python train.py --n_layer=10 --d_model=128 --n_experts=128 --experts_per_token=8 --d_expert=32 --d_shared_expert=0 --activation="swiglu" --moe_layers=[0, 1, 2, 3, 4, 5, 6, 7, 8, 9] --router_score="softmax" --normalize_top_k=true --routed_scale=2.5 --balance_loss=0.000401 --balance_bias=true --init_std_router=0.0151 --lr_router=0.000582 --n_head=4 --n_kv_head=2 --head_dim=32 --vocab_size=8192 --norm="rmsnorm" --norm_place="pre" --norm_eps=1e-06 --positions="rope" --rope_base=10000.0 --rope_fraction=0.5 --qk_norm=false --attn_scale=0.177 --tie_embeddings=false --parallel_block=false --init="normal" --init_std_qkv=0.0269 --init_std_o=0.0269 --init_std_up=0.0269 --init_std_down=0.0269 --optimizer="muon" --lr=0.0115 --lr_mult_up=1.22 --lr_mult_down=0.7 --beta1=0.9 --lr_head=0.0083 --warmup_steps=200 --schedule="wsd" --decay_fraction=1.0 --decay_shape="cos" --final_lr_fraction=0.0 --batch_tokens=32768 --seq_len=1024 --doc_mask=true --train_tokens=287300000 --steps=8768 --dataset="wikipedia_en"
Below are experts of layer 7 (counted from 0) of a mixture-of-experts language model. Rows are named router (the router's row for the expert), gate (a neuron's input weights, with its number), up (a neuron's input weights, with its number), down (a neuron's output weights, with its number) and show model dimensions 0-127. Each number is 500 + 25 x the weight over its row's rms, rounded and kept within 0 to 999. Numbers have three digits each.
After each expert's rows: a language model's description of what the expert responds to. This comes from a sample of Wikipedia text that the model never trained on.

# expert 22
router:482516518489484475524498543520448482436531520492509463538457482507505527510508517526511516477561481514475458544542531479495475467484511505487483527501524505471491461455502497456448446487503531517537506514500512492508496490499526533488470483466455507521494523466477474517531524558527492482501503490478504495513458529518482497491543491520499529509535512507528506505496498537509510507484
gate0:463470495476485580534545494517469488466516471533526494491510496507547464494495525477503479509486543514470501511512510469513526496479469486512477540483519514507538494450523498473472463499478514460511494537504502512453517510528495520481467550484451493488495526501537484506472497496506502514495491451502493521493442482486438469514506489530505504502472488478520502484501451484453513482487
up0:488478512486518546510486474475515497492490513494509494519473432485499492539495483496497532497485533496523474506488546492506528467509526495453512561469466520473506521566535535491542522551522521477482505517466492488510503486508485502519510480442540515518466515458502481483487512478470480511529499494515458533478456515484493483494422518546463493502500477489510481484480484516498491497521
down0:526515492532478429513488462548473535480498529488471495538515487496475465514525503506502520499435487554486508512565454549488515497548524531476465506558521496537538516514547482484508474476525500511531498490515471480539496499490526486490530518479483474470505466491483493471490491496474526523519529503487493492521466514518493470496485498494517522466485531518509506518518455501478501504511
gate1:502485469524480476486518506519490515467437471529448505492490493456500486433517517517514494529481503512514522497462513520498475504484495482481496527494409477503510539508508506506542503498502489471474520486508506495479525515503481487474491531534513501500464460510520469544493477514498507545499510490499551485486495494528443516540480536502537491454496494498459495447509454477486502531515
up1:480495530526558522498498513541448512478514498507522457495476552553509528509495540502481524485538498523528486525515468472447440498472527494496492490520520528543489541492488504515485493481501526484510511494487484522504483523529522455505521488498508467481516531482482481546518483464498535470454486517494488509530453501460471493520508494517489464481510504519492471530494547484496503561496
down1:472522511543506474527514516498452518473502511516481462531464541497510509504518498475477541524477521503468538501481489453477448522473523477498461498514520524530492503455492497560476510470485514505508502506508481555528502512517509461513554509541488501479506510535515471507506475538504505461486505471483545491509483495506526470487541501527465448483460515501519500522515466469536524533484
What it handles: Topic subject nouns. The main subject noun or sentence-opening It in descriptive articles, such as species, village, island, film, series, right after the or a.

# expert 3
router:497551508472451506534522505520514491503504483471520526459537466519519549509460518500517530519466531522529481499498551475514463511532506498528521555488530504472464468477530494484488497531476521519524487505464496527481489493504532516451489480490541518533473486496479521509493489567492485505503524478486531483485465497470497503496506471509510462490572500518520507542484525488526520468512
gate0:542467526491501464514507468505494414529492525513494510477492508476490516509502479533476512560471524481521480451489480458504542533502520463502501519487487497503495499475480497475501550512491511504538526457531511491477488449489517460469477547493547486525511502468483539471507506502503492532493475515494509512505494475488448456530462505517503473474519533532495464476492515515495482491458
up0:497516507527521527473461543550517474525484461505521464463489494493502533526488497496476511494497495507490505511484494552476513485501524432515499500509521509463517527528474512484492490448452496524563514521515491546488491509486548474504565498492528508506497493495442482483510512549486518514550461519469527462507472485509522483496467487501514486535493491502535537509510490496479482544484
down0:475519541518483479503506517518505495498501500528521499527479467479488502479508516475534506507476538483481521498509551477503533504510482502512503487466488484498496525540518455488537489452507498503529465494531479478500461456463535517477497496480487457486511487580555474528477491516499538506533502465489519528512498463494504507493531486515476466470486547446503463539522497463452524511536
gate1:531496515522465478558498530502517484484502515518489462478531530517516461470506503499538515498476534516511510514525500465530505511527542518511456520488507506537520497490504502519455488477511491512439521480538491505444506510490520508488538490512490490501475487484507483508504527495472531506474506576515500484499473503512546513514461419510522465503501480524528513503531438503497459489535
up1:521519511481468511483482493491517510482515465508484460440550482521471480464519544498509484488490515459547473491490506480490470486549552506450457523480500503462520485501509486526533481470492469504539496510559484539464521526507481473505513487512499497497508457508473503495484503527495539511483535497529476496513476527532514514568498512473481501496507469518499522492478513506502444556486
down1:453497504538447513517488536510520426524486492505507516493526489517542487564527479529508503470439484529526527523483473498493524493504521473477493525514511520460492526505471556496481504488530514535543498500539466490506478502475491493506533497509473518504515484518498529461537512492544503511479513516491484494479488536513473525511502507523528489533498459485444484461499535523487469466512
What it handles: Attributive adjectives, suffixes. Adjectives and noun-forming suffix pieces after a, an, the or his, such as political, social, high, ability, lazy.

# expert 34
router:512496504475508527500495503525488484456501525501501493490486508532521510510462505514474440524472553528486472521537473493496458479533495507520508553558516448499502493466545509475493512461508510525498493491505493459472517499506507544479475514478509499520484489522522461512540487516525444512500482527457513481473460566494486474484532464467496468492541506509479496493513511534503475550503
gate0:546524493472519478485494547472531530480543474553501467485490493452495523499508478495522455568503512525482525480497482524512465512486531523494469532531515514517511509493473456485491487503496475501459513477524477506515546525479472521499503476455495523489467484531482458507503525489492468523502517493499497533465502456540539493486506478522495537537510493547485434495530513481505495480498
up0:510509539521517516503509500457484497526485519488511492488523506520500475514456478482491493467486514479488530491452518470531479556462477500518517455471541560539475451531455513484479502497504499528469528503459536504519529503502517490480522492464500491513503491498527489498515523536562520487545483501536478483501514473477492495503513473514480497494473463466523455523448510454511536510534
down0:532476520443464458506516506537523497472509515469510485521511501532524498508510514538530471478502508471522514521529511530461513484479500493542541478515485466508488470505533515461484535464529513499477511493497541470495510528490515502550483503506483459484564495466508506489533521506509527472542478529463532523529501504543476497514486517523506470529514507468543480464532506481527553472489
gate1:536506481505514515536494504492517492475488483487486502479510487519477465500489506512484486522510496502533452503508477521505437499507494499502456539507531477535545553478488501557445538489489473498483528508507530483440515471527536516481484477503445506547473486494527501497498488466432448483508512518529512497495491535476498509471533523511498510520527533491477538524501482511475533545497
up1:518475498487478476529504516475496515512477507486491483473460516491497501494494473542505508459539439506468520533474482542492498539500526497486493480510480499480494511481514499495480489581532484435487512519470530499520493485507506492462477477512459492481529505495488515516533451466495551527528487458485475500474488476495486509447493479474486495526483521470483538518526518521447501436515
down1:524503496471491573463471533518490473487521514496529474494475513530488528499497522563510475487509529528498514530509449514453551471502495505519468524486510487526477512496521470489483480514515446501463498531509472500504512536469504475502517475467450484520498522499476543468531513513540468483474496535501500537488458521499468464505537522511491496528498504510455456477504511507541511518485
What it handles: Buildings and locations. Words describing buildings, places and where they sit, such as located, area, town, porch, floor, north, situated, often after was or is.

# expert 13
router:484470468490481516488498495492509513522486513495494493448499555505498547490515495463493485514521481473529535502520502501543516517503493488480493498560495433499503480501504514511485481480526487532511517486477509515477529477491459530465524515477495489490486537499510478437501507463476536539498463498490464530501508508459534540491504533534533460512487458503470479473538436530504526507452
gate2:478503552422476502502531467484495536521505484503487550471473530467479496491479475524512509540529484486539524544489520507501482481467497489498535498491466437536457478525520486486483541494503491485539471524493510481510479510539481543521518504532510489523489493490490492442482478496498487545483486488540469477492475513456509510530471489527474467545489490473502501524526517498469507485492
up2:456497504516483456476503465496522513453474517516523543527529532523504527491498501483534507529484479511523471477516515494523478429489507513500509472501497561494516506514502511525492503520480526512517465541546501506470436520542461461517494511488518476509552482470490516491493486555492543552524528475501509505469518515535517468495472470460509503481487471494457503501480487524507478499490
down2:587449498511534484476501503472487517495504540494503475478476519495477511500533481482492531518467457555531524480531540504545499495520505504534461492525497500493504508514504482475537480469498513493444505494496501516446505493471484514497522474488478513500471475555471489470479529509471518519490538482517499530454492517525481489511565462466505498516480473518527501481524495514494510548492
gate3:491517496541460498480514502493511493516541508504476485477471504543483475535505556517507466521513508482506496496477509487498496506451506488487446483513529488483489530489517513520499492486499544538449486540484494545447525508476450512472540494472516507504507474551526533484485480493444474507498469503511497489530514491456545463470491523517544500493490497514470469485504426529478509488490
up3:479554493491490550494496535515477553533504539466485506545497495473520520529470539494466468506477499486548479468484471525489479493499517474516535536472517489527542488523508493510490527525468506533525518421500549496508508476494501502528490512493501511500485529497481522485489519466511521538476520497531556469473501534480525541495499467512479479487485442531507490487515515506510499522529
down3:506501497523512503495440486489508478521527529485490530544465473477512494505531466489449517522491495526474503487505496509462501559527522491449504529510521475507566492493496490496469505522526524528514495466504476458545517515507483471525475469526490535476496536466496487498499489551494491472524519496469547509451500490465476459516486496475432492500481535484516492492510505507479517555489
What it handles: Personal name pieces. Pieces of people's given names and surnames, often the surname's middle, such as Ed, Steve, Sch-les-inger, Mc-M-urray.

# expert 18
router:535497507509509490468543513485479505526473470518497520483532495478520545490475550514478516546495503507506507518473544532537496496513501504524503519519550557542482499499493492510493505535466494512522502509511516486506461495511478512512491490487513536465515506459504490515524476488476517525478502553499449539486542502479526515495544549456473517495519482484466499492554465457539561486493
gate1:539526508524501565502530530488477504488499500532501485514530490547486513507492465507537528470454484527540505451490542477548503496509488516509478542543508531520512486496490482487487486491495519499473467513501489450507500503530450474504506499530539504498493497526518501485496472487477502502453460537490464523538498490511466461427526544499495510493542505482472492444501498467504489518495
up1:459511493538492457489414508502519483488494484576505491516512485514477479507484519470525491512542492490492509495511463472476535486514486512467500481521456470468542480510488490487494506482473518510524511484474529513551500480473493441496550489523508475541497468481464502508522502502529525487518480518509488509534478484482530500517468485529504494493493493577510481501453486506469480506464
down1:479491495470480498507518475516470513485453512495496521540511447486519476489519467520475507505484507455495497509517460466470529461467492497517495565564455476494516502512482494521512492465482525497552462536481460487542457536493508489521506517524524495496468500519477485504487573506490467510520540498489476503524459471498517489489492509525475519478477515493505540476527499472474491455488
gate2:500481476472469500460491502452439482510488458571472513503515478491478516541471509506460516510501528524524465474480518466473466530475518503458548507502494535509482470489534516466498518524512482494485488495503509503535517500530490496525538525500504490489509468504493505463518522507484500496532470515509463479497522528502498513532446545470472528516507505504470479504568489465530531461487
up2:501490551509477459507523509506530464527507537506525514465535476482521530515511484493517512505528500509533496531500533475482482508493449470486476490495487500488510498513525465489469482524476491492508478460510501510572489473485519458513497498523451520497452456490515495539473537514501532480565490514477497534519504498535530527502448508534510482506535512476468517510544501457478513551495
down2:498479469518471491490474456493498488542513494512556513476497502492525534534493474506468499520494508505503460499487463526495470551514495500465537544499487497554471533509504481483522462521518513498503515479501492477548513504516520454497448524458527510512451435483521496514547488494502501458532553494515499548511487541494507498506460496523520475458513503490475506460467490508517488509516
What it handles: Name pieces, odd characters. Capital letters and short pieces after an initial capital in foreign names, plus accented letters and byte pieces, such as L-or-ca, Plü-cker, J-P-N.

# expert 31
router:498491511516485498474524484502499524502509474507504433518538508497510509454488487537496532494462494466505497477455504445488495509469525483509487491536534503494527467466516476417512507483486537507505477518442498525499520534525482476499509451457494458511527476475468539474461491522509526489532510509469510501463489545509507555461495492520481488489509492505530505502484511526483508467533
gate2:510505509523476504511525482475521532556490516487451505523493521526507490468493497537501513513454506459505468477495520490476458475505465455529525556515500510506511483445475483473521507493492482485507488512453500493507496484489446491468473525489508456528484520506527484537461470530466477513474519489449491525511472543478495499460466508495528528520479482505560462539512520514469514491487
up2:509485548520500514489474491523476499527529485469508507454497493496505510503499486510471451499459486469501454543492482485427496547451520501524503505492495483492458536492511490501531537497475529473519523509483488498532494505527496481507490514501494507512557455503535562477475463482519515451503479520499510525522510531518553537551506484475556504506474521498503508510487467536481503477517
down2:518536467498478503477498472525484500568510493537490471525515488500475478483509491471441509490480471470477517515500526480503491516482446502540506516484500519481508513491520498436491469524496496507503500543470521476516501477530485514509472490536519517518533525506506494542493441526513503472475476536531478490525497510504501515517516547520529503519494471531510474483484583525493453459538
gate3:488465485497569464502552518484519484478461527488510548517529514487475538496502477502502481480501492483477491503491493514495507529490513482480502489543498472544479483505499448476492474511473513458507499551494511478548496490554518518515494515477513482474526537525510464421482521506470515520517490572492487515510501534512522493504489506452529500535497478530490464514476471516527522500485
up3:510518460503516504480538505466488481521507503512492537515550497448477532518503485471490502501535538499509514526517513489472487494512517471497528512501501459508517544501484527550486496446503513454529533503526511456456466470531452512483520531473446525516525477496468472497533491528526499526496494501533490512465507489483507474550494508522509548535482503528507483532494461495530547480474
down3:517541540471461516497477490463497470516481497493474468494531499456536488518501472498458501485505538505523490540499452490510532518509527493534466501522459480569499466509497515459443496467479515494519534528473506534502481513547518510511527496534494442542489513513515486484483486534508504461487482547503535500502502504490516556530510448498493499528524488520531508489520509473485490505502
What it handles: Film and music works. Words in sentences about films, albums, songs and books, such as film, album, studio, feature, Best, episode.